Weights of a small mixture-of-experts language model, trained from scratch on English Wikipedia: 32 clamped SwiGLU neurons an expert.
Below are experts of layer 5 (counted from 0) of a mixture-of-experts language model. Rows are named router (the router's row for the expert), down (a neuron's output weights, with its number) and show model dimensions 56-111. Each number is 500 + 50 x the weight over its row's rms, rounded and kept within 0 to 999. Numbers have three digits each.
After each expert's rows: "raises" lists some tokens whose logits its average output raises strongly, later layers aside. This comes from a sample of Wikipedia text that the model never trained on.

# expert 34
router:555508516509473571466549540494516457498458422525510488367472437464533547511530495435485587522509449522465462550504526560486485444485597541358454462487526508447423515449
down0:522506441556443538537576553510558422511497537435445539466488433555477420445450545489494638560527562443519539612515525434538562525479579474430449531379513384577376592523
down1:536503415526510539547567531501492447487437432490486435575472427470476502438416481435531612528584415470544445542480464478591514482522494491445518446446558518602470444546
down2:434514543564514550609509525544524536481475530521490500567527468464546438526455490503494484494327472449454460600526416537639408578511554567574468463638455498586483470501
down3:447485527425461579436511468465473541520528491512433565475511453524633429501471523450513484496595530438503444690572438512533551565543554595469484448501524468569482506499
down4:549564462533502521515509488484475491543598516415418574466478443536512442537380566465531568437465599471464501455410452550555479438586500461528475490576526497544528456518
down5:444485521511449502505458514470527464487439541430466626471529502530546526488523446519506438646434421549516417578458513526498516503532536488471515519493441564566507433521
down6:649471577442537524440592456471485464483493340485547474362431484486516468523547511456493597500447391476579534518464539505580492507427506557520517444520494459489448513522
down7:497546520419526490520486483506500482466490434439501486472465436418491515489474462482517493557476494500585501461503633486496409486510601597447516545465548480511537479544
down8:480480528560565465544498504482469524437453516582626476538553521458463421479426481428477499532516411556550405424450516525530423476573560530481471410575481505506530540532
down9:508548481450452583526378489451538494533495405431418481514416526478520510482498467434437470491507516513477553441511496469482576498332483433492388484452484508556444502553
down10:503571509493462523545569495410579535522511574553423617522517494602548525517536488482583491511466530512524454462439472484497541461542533551496595589529409461506503471448
down11:475513518474466558462394555465422465617513399493433552478437496470402496522512532507426460451533460521422552524571525468472448484538483457546454482550525524524584472455
raises: "ved", "gg", "mm", "ft", "pp", "ff"

# expert 49
router:501487506537551506556473492473540532429465480422457541548398562486467432532540525567544475431481533474409407494432369430476565568486387549540577523599583516496546555511
down0:455524561486561464402511468464451535528542571571513481442593508530480446469521504483471488516576487506516555575471588460396634475464510568503523579572498534528472505485
down1:421494507539495470425601484528514442385470490449537421476521484496426520522452404588532551468528491500526502535375507451470509475501491413543514553500555505518572501465
down2:523484499480542507538494509476595563585526456570473550438532459548552395370488420507529560475518399485557494507570462489599477471557492445577608434561478473488531506521
down3:524491514481499513352531489553442572504519474366520589492534567397570516482602540591525534525449522513495566475541502513448478571464510522575522542413450500511536540489
down4:509469666615582433375494428501532477526516490562633464484395511495483479479500476532545475441553564597529476549433547501538564455497520486443543429493536374546547452507
down5:469494508458480445552465503465427494485556515508463536358415517517489478419599459482488450458475521461403558443458468439502409564386436544489536475485507597473548512437
down6:476510517529570472458517445508491485497470466548475544512541580417499531489577479501557453583517388569503468506514573556598583504442504435497530545477402505547466597531
down7:502416462568528548440511430487481546519564515438486550492473443520474531521497519453451544505456508563515416431546555510441537502500498495463492545558507453588494489444
down8:599366497537450470549563522446499469473418537493480583580470493599485532471508429504519543528459531479513538477529499408530470450625470594510501449531437499523563546462
down9:508438558526490415487504492575523538389546468473520443492483527608550529501545473439497473400478488473484542481505441569495550539409449529547452467579573484476510429474
down10:449566503489518532530535539566542510485502493427522521545445512518449481417636493523463480510493443640420518557526466454458527490433557532506558446562533397449549540444
down11:450599475449506501465469511567575519493508478542513534511453540598532486537486521563489558519565463471605498542563504432568435586446433485499410514614518532481451551549
raises: "all", "ish", "ate", "if", "ig"

# expert 38
router:529507522535546498466507523484463512521532493491416500464473489611480459506543468534416526554575474541496519549501456396481467492443460475468480575514495528504431434482
down0:483496517491593491462588467468473477495525566534470456513475557593470532539538498568383528458509453554620503414567514492512486528548531491549474412516430474504498406514
down1:422502546462458606518434542478465414549490472448516470584529415496343505455476483464548498530481578525509518556530572549384538560408427421574478504547518594480482536593
down2:472480538484458440552397531523476460474510506445475477549495535520514465536536434539582515464473643392467441463446508563506542450582438418490512559445515370507512402513
down3:382478589435576495515520342538518479454467503555490500421439515524552522510556556542490547550462560533538522523498487501459553474517532451560479585487508411542546411444
down4:514559513569565605388541514499444490466425455499510481434557486499545424575457412430473485547421466612599508500495515431501465538398492547578519553524489439461492556538
down5:474546518433453552463557546507532466447462481455505525568502412533613567432502445436558481428553458514427412489518520440523474441472603537421572452436450509546380433451
down6:469481511389422559426529508509558481499484513518513477523499562546541492464471531457422585565519487485524497501502444444598494513483509489547520427532532566545510555463
down7:477592558565454482447427618475439440591465527400475525438430519554550587536445490381559489556420524527504533509488512501472634450451522515473457482480445500575472510535
down8:470508492527478529378493518508560403546474401502502446484438466521416450475482445473509487454402528504511518623470524540480451552414516512508467475401421420551568501478
down9:489547456479517453520470585461520428557508510461368579526412528490569555494526572471432422452500396535466540420527503498472527532513671488536547597560485589493605514485
down10:564415522524539517433494575571552489502452425417403567523575534411524440532454398420459446511483501471479492533404471433565468516473500560395415451499510529565481503493
down11:591438551566571499512561556514455513505490555492530584519427493427488549445493506547464588424504422565489436518499519429524481426517468505462517444535462557574453536373
raises: "g", "ry", "t", "n", "sh", "tin"

# expert 14
router:483586588518509506528434525553542584587395512498502554466523569557534461555523506546500475537505464427439505520497439447568579489388526470517417542580486523525485516543
down0:475512515556430465538484390568456468431492425474490501485450437533532435490472466518527584453476478536570464609545570454479441490454617449558459445486504492486501483571
down1:472555433520592522470510537455463465532392538486552413531474479547532502541338491465481490509419544530414525455463399493526428476467509486481434553582544585466534587580
down2:495466496484481422538558524466562487445514468528456554391509502544550434551552495511405427523472541499496456473597507443486510422497471548503401436516419503539415434601
down3:462504467581504538459481478494491530487516421543456491620580572560531520477469441523476574469459489469486436482554495538509479535468561548448503480563492428593430490496
down4:465494547480480510538381417460525555467510463441531428480434609440548610448427492489531509422475550493615493496412518499476571432500511533481549512484493526578524499548
down5:491533431520567479425462479485436382493501476537526468469502579474558511444512516491425541422477463502478574437550493404444552510484515505615455514508548492522420580455
down6:463502446509585507427484501548528522503490529392448551577475439547529463400425389559557562573438438512507510580484427520448435569475458592439456521577467540518459481569
down7:572496532553639594479548521612445479631549503492532487531516479524542573481592492484505569488464602510551503535501512464517506558476464527495516520517552496461490551531
down8:456600492564430430485519469448548475503441461508497613469540418548501512580479480511510576563483465530507545486527456413601530504416481460540507510482450394493466497505
down9:455452522601535476427597554547518492550491451441583429480511537653523555417542497550439500412555495551478542573521548566521444542489576469556480428528424529450553476609
down10:568499430521431495494425472480494479444605535485494424479444494441472494516509536418486502623521555499523466543504504549476462499461423481444481500537558440557456453429
down11:430513524378498487589520502454462476423572530370437442435390507500469483509472418485549577472496542596538551526508486510517463414517576566505469586523527569439431490396
raises: "log", "gra", "g", "ise"

# expert 8
router:500481496525455484507583531538526407453480504500525550578535548569519513481488415418418480467563503475399476547521508522477502452521501489396460474531501457427500371509
down0:486457511578496473505414455583572397397507476454518504524505503505497552497481463559508447470607441580565493418539413501429562506532544501397444407506510475634448556495
down1:421531509462646444486433510391529459448535507529423550480415490501540440499503427485495525530520469522474460618438495461529522513499509620530491407505443476475448516414
down2:470540432473435449444479508556574499488371526527529588408409480594536551411534454524439573452490469459412447490420483443529468448455416449506433495590520508497496475525
down3:521491650478523565439509396464536543564475440512434459465466503506536545496379514572577452544539490395480506501578470417540469557524522511465410483498461518615480457572
down4:469454561408421492456472498531448576506464500572474528533581473473511470453484524573528407581469477512577496374510529447448527452508485480360508508501475462509580431554
down5:484488531489584513423562529488443455501446525446492484653457521475562598499485483468345512496519472509445451598430514581558511440465565450379514545433467481431487438513
down6:525577552534549471491533526575532490419486453480492538511421498471481557566475467504490500410492453477449424502524530534578529451460529406472491431546442491441588477459
down7:420551487524514424434530518468558523459494480441485506519563347477569543416483515467507521437446482507402514466489511558467442558575484474440433510438453419527551520481
down8:469465529520518404450479500488465508463496567466534516535441436416484492461408493521576493457443553436539477463391540485499475583563505528563505432533431561507489547501
down9:364418542594587498514466478566449481464547504405540486574535476470552450449563559443471418485570507522473550517541529417552460489584498434450342470407502631446402478546
down10:494451601415511441514572497505533471396447469514512559585565525486547499522531538404456544520485499493527581536423519439488494569516544569514502500545529516482509516552
down11:518525496540448543468542548533478561455523570440508464505586613465529390483438431521534563478584381446571432528488504522493418476571556525453478531535525551570551491520
raises: " However", " The", " This", "\n", " It", " In"

# expert 19
router:550510470454443532506550504495490567543428536455545387463467434477468466419507608500590471484495517556409555543457467500502428545544528508526581422551513531391497446525
down0:515462528417595532500518458450527411410549495544561538504588500499490472474485562481548556513644510451472468582483494492542622544451547565407569465542533528531461515422
down1:472417471417432528574483603537518585490511509427498541484477534566481512525402515511563525515480499464475398637440438483486548542460542539470444482503468486526483542550
down2:442463432402436563523575425465447500530554520488398495538510506545505460511574608398531473503493556550427525565440489577474426547441525565476480493555516424495471520502
down3:604571543517537497451431452539471532484508478529474379489530510452579504543475541431529485495429372522450402470527462440426543434471551518486526528467504511495443462511
down4:461560547450565413482541469444540529575556458525468489410470503545457573530487594617413468429512430468446587508462602530525506556488455528427473471404556521450545499520
down5:558530493516580541541491498520560514540442604451443530469491437522489375516475478547477450621572507557479477541550415541547439519507497572398537562590519516504413516475
down6:562400449510468544432464455535481493553458404510396450549516487424559484440431431526501476515475556394528490461458613546439447392448439496495451444484541585593584482557
down7:516559548545450490591353508512498477460437551476503481468498552592473465475477493495428543517474642488513570511428568502547464545556545540535550465454457467521519449553
down8:494489585448487537510500555496532432429598481489477452499534519575570596502453532502580560464459404507449591476520483381471427570400484505514491565444574487448545465529
down9:494464555521531334473531467496557538490451524539491559493484478492466570503434569502506437479516473534478586508481458474410457332535390515461417428443468477529536525499
down10:458500487443521528546498476457510548457481495471460532544433555502529437499542439517477505593441503427441536476445490549511343463531510468453519440503525559410563531527
down11:420531596499518411422516504581519431462589492552497522491528525487563495446573447452415481601398399492526474475526553573457592529491520470485507543464538409629432430486
raises: "ven", "par", "c"

# expert 31
router:546494495504503448569465564521562548516412611480543457511474443522462500487527511524548564478540516481505503424501451550498529571481480522578525433495465445408526471530
down0:472437536581474480438531497571444471553596461445492383474538491520444428500553477435467472529481451513509431549509403489421508482488493619491493462527501358570550502483
down1:420514547504552507525476573558542428542550413501462615542473606466511436501519536437524433540464481571545570589498496495452509438533464414541505533512572472510489505496
down2:528529468509510478518466553482501555614492515449520464562493524511444456496506571516528546533533513528597448528529514440534456478479501539530523392494399480488402486574
down3:435328546381566465524532458516503580510483538480447546495458491498557478505554437466555450468420476393403496551543437566393496535580520513509570494574487604501549466511
down4:514490514557493449566465563407500477505567490460523527496617520536438497494594511496472460448582457446475501538484511517477555418538387428571531531516470504440475533492
down5:524470534488462505517506481562581552495553522428499478465467509558480426510430481488563571493463471484519424553512411455406440550514488581491498615534521437508525473546
down6:507503454496570560426470592529540453519471515375470564535474481468401515566436440557404494551431480484567457485537506601508499501426582557502639558550473492538568509438
down7:560522463505516464487539554528499423538521528449522536513615519482454475436489578468543549495483587540440477600507556464517579497437545486445496417506480390416571460517
down8:440447525508455563447460539443544540452484479514607465586456475497386451455463466466611455363468469446462446596498500420466507537527533537495609517516511542424534541460
down9:445537536463472475505499558469438476516417464521485463489511437459425528438569510458459508462629555531450460504514518469465578401533524555553493433528448596526478540478
down10:512425455501502493452520491449450464472481424466484570441335434499451415445510520516471472443542461519382480470444547596537531589410457564540474558393459462547596468542
down11:369526503590421471466584526523525452462575469486473584483408508538461511514592521579492421459541574503451450477518522532532472468524601545497475522472504539592534446431
raises: "dge", "mp", "tch"

# expert 29
router:431404503491534480485518478430536443563464461586547482598491500584567478507563494506495444484469407433599539427582508544488378493486494505531513502438449552441462518529
down0:457525486421523555518551545485540453488487473478505383590508484479568445428472470401464521538438441463542483528514550492449563500543512452502439561454564552487507531458
down1:502562462503478570431587538465458370567566499478596629433450544424539362524568466487523490453494414541548488524480454510493498498516542568437456455504566544482454426431
down2:508460506487505491565436486418521578453463478423568476480521415501467526434430543589533557512551500510475463634532526552430414501479434530520535457564542483525469509492
down3:433476549485550431514500460440570545432479506501457528493531380544543475545410402557450459382634510584561545564512380512402500554493418444496396546465508559506523387575
down4:482524452450403548425445447397500435505569492449506481421489386434533477441520530465511495510480504488497557524530527494497485475570489479536447541494546478545541449532
down5:495524460494500484432489519493578460507502557540512537590453428535535505451456465507559471481573486455468485396503545445438467532548508497395569537515439413512477555529
down6:422423590427465547512477488409551548434596525414498434578419504507507509540352426462553476514590499478450452430486528381446463506575389487495503547491540532458592557575
down7:537453440540599493602452498458479543511527531500560487569436532547488461437450492437464549561381421522452495547518404413650456507484505475430495526476492446553511451545
down8:507438551507445478478483498485475438467449457531535429472524427511521454439498497485538553499477485494483567488484440450562511521421444478508486481482544525508447496524
down9:566480513484569548439553460526598489432539544541461520563517521498478515464470497426478525527538565474504607507484545510495484447549446535519552482388438414425462542504
down10:477565505482443404556529441493551532511511521425483512481482484520526449458522616496510606550530516505466367478482434449566517478516433462483458543502507591573510499408
down11:521392438502482534419365518497388426454518489469466461467484520469551521501416415537428496529493489532541508458440558508430540515545508527441549428463379551477446455514
raises: "al", "s", " of"

# expert 33
router:549552535523416443489502524490559443521420585464533564408501463470535461503407556517580557414524496539447530507505418521547561515458542514421525461522523563516393536530
down0:423570426553447582475564525523511505500551559500506525480531536529473528570521477559532590452576457614484436542378558490497553516565529566432478518543474479499489486481
down1:439467474401499584550559577433462513530502499416514522516500445551500489481382488487452468523576540485453548591448404477501543526457464515492442549518542432537456462501
down2:516500582488543471554429534520502498535455450477551554476445526447537479509517568476530408539533469450453545529491477445527401564499524521537489562507408443532562561483
down3:390506549538525438569497549511421540533457397515441478550527476472463529401518594491521455514505557482496415515584526545477511563529540497458441408564432509511394521582
down4:478437542516409508484668478480471538426520527545547488440480404477519537534368541385412521578534464400561459484523474431435378485478530594550453543525481458517474430529
down5:476539504502447533472542520520431537505441501483567356439455485434474633538422520492525626586496490432468437484500460536473491430386467522416469454534436419537504543480
down6:532445424545506430447528502498462502592447513500512485431453484556533433405472481535487525418459526566505539417469480551483602499434445569487475438525526358516454565423
down7:519501424462529398501427585563570446475567475589530494569469488480477451449448519468502452403443601519583543581511468403522551559566474521419396483520397470448401445603
down8:510529578518551500579593482478532517475520573551470479485561529490531502488518406455572458581500529594474508559552471521472470523406524530554548486552498548472548528532
down9:525507488520582487408548420488533429435508508508406473560480480468509586485568486493407544521454420524544471543453573514501427470540569555477535476505518477485519557473
down10:582563426503484546433586553461559479537528561577396562523508430482493489471348519526553561545494536500542596455513526443517486551517633519490556493433512541470504468525
down11:615419554539455569499398467444433446534476418457577576514469506494456571555553509526613467547512536575511604530523534426463486459484531476545538473563616511535566445538
raises: "ll", "ger", "ute", "ad", "les", "tten"

# expert 123
router:454504530473439439498520512501598497486484485474528546489510599559483547545463434410592412523492533554367602505565469550415542606497487600477482417548448501458505536436
down0:401449455537429478607425438541507559448527426526577458466527446535453434465556558621517539591379474551578589497520512513564491569491458558585562505469492473432475479540
down1:533478477499426519443553386485498549481536535531581444643545498444550525461514492460625497385498536481438502556486512481502563567511460539503493434434431514551573456508
down2:513550571377510402404509536544562548544496474494468586411588584531551378455521434542473391492487493477486470563506505555407482557433519558567478543497454479497539545418
down3:473418485520588530478466554510535589471529519477506594437449531533446557495601588511539466488541540530514476513435552444487516548463568419470477543550553578498426656555
down4:546464476506464477496464528483522517495514534557520498481529510570500519433445475517593552455507477570447478511471497526502517516414481447515385512555576595516519436540
down5:488510437483487536453514581576499504503533560496537525521399515513444501499428473532498484459450483443451539488483511476479439506466444484434461486561525553534530528574
down6:520483582467426523510481474492491565449548504466532544513480535492439516332580557460559442497555546455499466447532535581451560558466566616441420443532499557572496532429
down7:411574453461553537460549553493527526489444527529538409550518512547483454527591569459495605557460543477467470472587554512463439580554531508412492469500554513582452465460
down8:478506517571526461465426559552570480489464514545564529512467448495553495495502517526501456473513510444553479586496474520519454482478602500456552535542542416450535531410
down9:462499560423502410506504474528474541370447527531466477408454481423523480535498455474473491483547521568529586539554528507573470593567553542518546422460493509388474507572
down10:460509433561549582505556555533516554447524540476495550530483517470554496527530498503543481485555554546450551523531557466456502438579489447497429462488561515511469534497
down11:539525488562565503574513516513493465488445485535396527519457490534547572478479478533556499551586570574493572461535426503479484537508442511557557387507604442584552556487
raises: "\n", "|", "==", "The", "In"

# expert 91
router:502470520504574565463508479461473510529527459488515539446475601418528427510497444509417524547482413479436529545475596517500551493493489517659481548495569435469530509470
down0:474561496513463519542439603536452475510490403463487492538534545493605517560516479518470532453555548498482434505505408457568548541550475515497427498467425540490455473454
down1:481485464505456560449422508483438402521525432568487489461604469511540519593553474506597525525549483499409558454572477466503453432512573591499479509464492590385430553460
down2:434578434480416474566592495452453557475526493594439464464449553451426410550518545521516568508493522439510490616452520502546500408506501520481475570485580452536666484476
down3:438497472503584473500510437429540503482549527539496571496481471563562537524534357524507547495512455516590579427440442464495518394511471524483429447430507439483422470455
down4:555480507531460445445523467451508453534387559472577537490437488508519506451437525537528531460464416584459565494496526466469505554558514408518552524525419478550557507460
down5:390530566523521524514467407525476495464388546440412500533500398480516465485373419517455592497496456506503525499442519484468665573478478500622525557563568466530462414521
down6:484562485508503460457435497452493514496500520557592555461385535483525549435456394439502548479543600535491499555452502524537577402513528439456432486471583455451464473513
down7:496498532470476557505543521593541433545522473552482459563466562466544482479465457625480531547550388459569533508524456547384450485532509465508470578477638545466447482492
down8:429470410466544494581497428476495584530460471502392457508465519506501470499488497454579532465550412527549537474576476400487513544453520484554475446499496513422448554388
down9:471533500535530479538477567529544505466502591434546494548470417498553411631565502471518492503581414549462471510488498472501492486468519588623538468443476588518540531494
down10:434582561536436514514546473484465427573487637468526555523430552568494519502460578534415550514528531498513499493524478561471522571499446553483501518520521433489530490552
down11:454478614538529569490559535529424450528489577514511512468452572529583388544550516553400412445436529521461472537427496478542572609486502510489451474458477573507566481444
raises: "lect", "rect", "leg"

# expert 22
router:465416509476468460467549500500625580455495540541426463588490488559517484514491533470521517419500499507540486486458469441462512525509525523528496470486495440460507498427
down0:428429549525483527390475479571445487499442461498519422496471465453517467419525579584500473516547487505483466477527545522512440513393499512479507497584528470428550570596
down1:453497459540563504505516555412497506463528450486412500621516591516537518452467568524410527554508421521554475545595481451546478498477518512517456487497470496554468431542
down2:457430420539503519479571439518527527538533493448518503413464493475533511498412495487566508432568444536494471429472466413511494521518519582487443427568497524459523526488
down3:558538524464440496492529570383567508510435519442552531519443508557439493494491434490544476511491486516507540497481517607390581566399432527595543566513508538454421525539
down4:495559568519486593615475519526496427534509436480485564469558520524515520448458520455444502535504538515543469504375535545501529497481476427497490570459507628507532532420
down5:492448483451529488464421464521535468547549470485374437564508477561486512504503572432487586417493485557545467550542476427459406494543466619554530405464507508441496416536
down6:535513485573494395470434465492491558426463479525522548529437450570472501502485541500497506474513511449414515449525496504428559475433433373495532472388406481537560558542
down7:552435396598390558458503521513450513503502578498452536525534553446501505529558444510556524524512587510579455567516487520463524492412521436480490506523474520504527514487
down8:518388448526480457581537469594532549525557494495495451484490442521539462455447475590527462470485477428574473512491434539533476547498382580406461493410454432522539574551
down9:464544420458398558443506439591548406510536479462443540539448519403460449398528501534589478529470468469519464497564460494466511580518474506548544505520540575443474524504
down10:483498557438452522541528467416579517589581549542378571571517556485515500509489601474455556524548478600498495528542446474541512453601559611540495534496561483399496478587
down11:495466495493603456560611475412489607589432588515563477445470498457471418424537425459523470518492475518443450560510571436599457490470536553557452450443529528512484536405
raises: "ent", "amp", "ance", "it", "ities", "iv"

# expert 41
router:475469531524464609496610527455534514499520524491481514460479472494502503506618478501431492476462546434484466485350426461477462563396509548503514524491496492579464523488
down0:428523548542490516594420528438497464457579440514506401519474597455498527405437462436433528417479564488478468560528539438496468413457412555513469642525494521501440537388
down1:496497448546527490503589541436515541422588479476531507569495505572547552495532430578452506431568480455474447507403560527522474491483524478477506514438584507584507476490
down2:503547472450502406445515521431498471422564505518475469565479487502548504452445526538582472518511523480610522489424540567427455597465451442504504550496401461595465502604
down3:449408469559466573379463482416548514583504576508564417481490478543520436538474439428616512443475449523474548471559443436531484586509494429489526469486613559637496567532
down4:448552529409440578475542505536437545531585509483463577535430489445606551522481483491518539526392540575591483550536492418590536512419447481508439540578487393541486500537
down5:418541471365424487465465471510579511536521534551551475497534589523423446513538446554458549568528514577530495497379542546457524438480457450523498522482496524459571476569
down6:496509476436547568501508392527538447619521520488483531592496486496471524509430395483443475450455470530480472489538478564519502478484485501340503501523529439468597594534
down7:485461504477570443453450499531532449550509492448397541492573494460532464486544461603520491521487425554499425559470503461456498550485481544468486368568514575617530447517
down8:451502483430538534585526479412511515615566507495502507435515447481409476523580461584573509505503541528535454565542556534473509450459578536446415508481500454492493542487
down9:484503428521561465510410412511512525463476554462468521483463514519603473490524565572452550440453450557504476524447464479504543500543394477379549536575550513492552593583
down10:555617482486503521511527526480462349555479487502397526540462550573555457535546473444456531539519529459488586506553540502613523506463530474441522526546484479552521482539
down11:492511509502559534540604470539486544517557494476552469497496590596442480497604515432502597402455526529526500523443502590538459522474482526517444462538569480471504421607
raises: "i", "iv", "le", "it"

# expert 60
router:476534533440534506476512352439507501577528530523571409530474468584532453442566594512380528476541475540477494485491494506513564479461502437564470487583557623524414504514
down0:519486579479478508520464419474414584500604533495584535494468430508423487472558580522495497438521567500459460469501465491516437455500480537503521469595464481429444542566
down1:438515547520503563593576418494480456627495502504484494567513396588498571580523527437439458515456527528503401435462498565639478507507471575578489517513539543510518475468
down2:466468485449531410484507517426538469527551489447465589395461533566611469615484489487509483488535471443479427449515510509439549528474498486398565515444544578506581440503
down3:602502530478433501506522465461431478514553444493445501566518491486536554508517584464548442480575527471535513422599593498439484478511506522542418455458449560483619474523
down4:482462566541531498453530471504558566485494543484527536562503514396561500425520566484425462455566566484426536561531526500505509473446469536476535528484499529540464497491
down5:531531560534590460489408483525599426583494474521497507467462459550557568489517437496460476513510554467413471487483522422521484469423458454499442527490419568516488445565
down6:481491500523470540570393537462556440461507535526546546615500495457477528463475401560534479500530529455542493450483514510500545479514463608423385465521427517491534451495
down7:450484443550531504545524469420410551408470447507449599526545404492470503537419427435576527539521584546541470416457495413510502616548577578437515513482501555586574465434
down8:502516454481508460550543552461573529470485462449494490437399554538536537509436612489548431535570512491480438574556516464526556522569559546525479441547554479411498476615
down9:504455473533555451394525403524474456438537487466498518453491459533518601525496527425474484615485551474481502467476499446432520481529487503441505448538565444474512516553
down10:551542530547447487474521464489483466556421571516404461560535481569528504458555457453524488531438476482532494535550455454566566553549499559506561491634580484571640622474
down11:353502558564517501439404550430470489498422434481415469533500422510505446503521472543490423512567479512558551495473512573473528548525577471551488443502386534459423490497
raises: "\n", " |", " and"

# expert 6
router:481515516543545553579467557486477459389446485503431402419414451597525438496476441458505564526571478552467511499486495538464431523516504517432546518554517524556439563467
down0:552506512528452521478432480629566542497591427483578624519494528439521514483493426570489489439544512511462550456588463467442550516476521498507469470394492513468453535464
down1:524544414374595595453580541550504510566430409504521456372558414509470506570443584475544509534510395453523491552508498496511442505589555493538449599546470525392483457506
down2:454518537542504519493505512544396554501504554507477492436428412561498532554537579474448450517503537548469492481507430443475454520506464548533503532567538433377505503460
down3:567465499505442411495576444487405562473445572412565463516518395451430551470516608427491572465508541484600497488561474401489602528505522490549467495427465571548598434529
down4:480495550457420577408524544474578498472515575434573541449482525447470519418470544433434470579520484490570474404547562452521536450603518501392519498525556500501508547477
down5:528463488538543509474461506371560576529546528426492683515563515549613524541495427569542478504576464502533470388564464522520496511536491412475429505475534500403394549440
down6:529429455448530458501581417508582407557555554504534542522545450512621508547541510470527539449312458515439416479565443508425451593495459516488492493465484514597505598541
down7:545461462506512577575452506560500475448542386558470492432566461548372512424438521544484545528482498508539464591455524579420619463471516389462569512539493584467488496514
down8:553496463534550548515511463541463546425450530489478507538536476433493435603481418487492515496488474449484460520502543593491497471466472540530502563500496446419474511398
down9:507480450573467478411477448486508483544496468529521538550532548528495513486520452431545526441545553496506521495470468501623533542471565523483470494365509565481497555535
down10:373361517575531483561441598492533575506475542517519545469514462565492522479503446398497550523487461484517460486471487510488495411396475546543564579444520628534511516551
down11:489586486439450515483560490510412501557425614496533489609569498513509513475420534463487481406524531481505456564615508480448441452506523550548486445500423472485566394384
raises: " 19", " 2009", " 2011", " 2010", " 2012", " 2008"

# expert 35
router:538546533448550607563550422506584478487493519595525505519448554463491499592523503522500558420539477545549478551462561487473563465485545540490461492475478558475475414510
down0:514411507471514603535528556491521390571560546477442514597566396470494515610554387469531538425526474527514464489523494468566501408528466496497411564487482557469606569471
down1:484551599564498472465416517517388438506578464548504521562451593491534536468517414401465518468526483504452500512434559490545560488514426573444506490470546531464472528477
down2:492439484587583470542573503485546547513550480469447518541461556394445565492485520498497484448506481511505552540494441555453431410578549516597572475503464600486467470470
down3:467513585485424487444524508489425515527527508492536498493524484442513532545497381427499606519488518455431412505496563477477494506475418525602428481494487455589478498519
down4:555473488506454519478499490507451521403568526504513464476418469437482553392430504535468480438432424518508526524554454538490506505635507592545497573553479509532463472475
down5:475550486602426473646473483493514511489519478500412615492472566467469539543448425519469478460527488494462552587517496533520477453513558507563478542516444527476419561395
down6:490399449529456454527595465391448615501443549552537605496590552503433420386513474487503473546593479534551504513545491611498507555344485464487595465535567465426498483504
down7:450567503469462509368516445482518522565539451503536496560436462583508474607469493450517514519527383475485508527554451543537442550486526509463518530442457511532478578532
down8:549459590511565461473495507408489478529497544465458392434457491516509598497399504560511467550532423430510546470420465546517479433588483418464563601437432526580440540511
down9:472537464519619513512455506545514514531450517494516568541476605499494442523606515491438469547515402479536469518616515518422587536455518481508419409559608480572412436587
down10:454470484521595406474492484526431446523596557566566516596519426550528514491549546545513532520552532404530493575464561474443548470565526523472452466578449404455373551570
down11:526476513498503571559458495442528448491590540505473492503540487469460489554544585492441524469550567535512515610514465544523502431469514485636511433451528602512523501433
raises: "th", "ty", "do"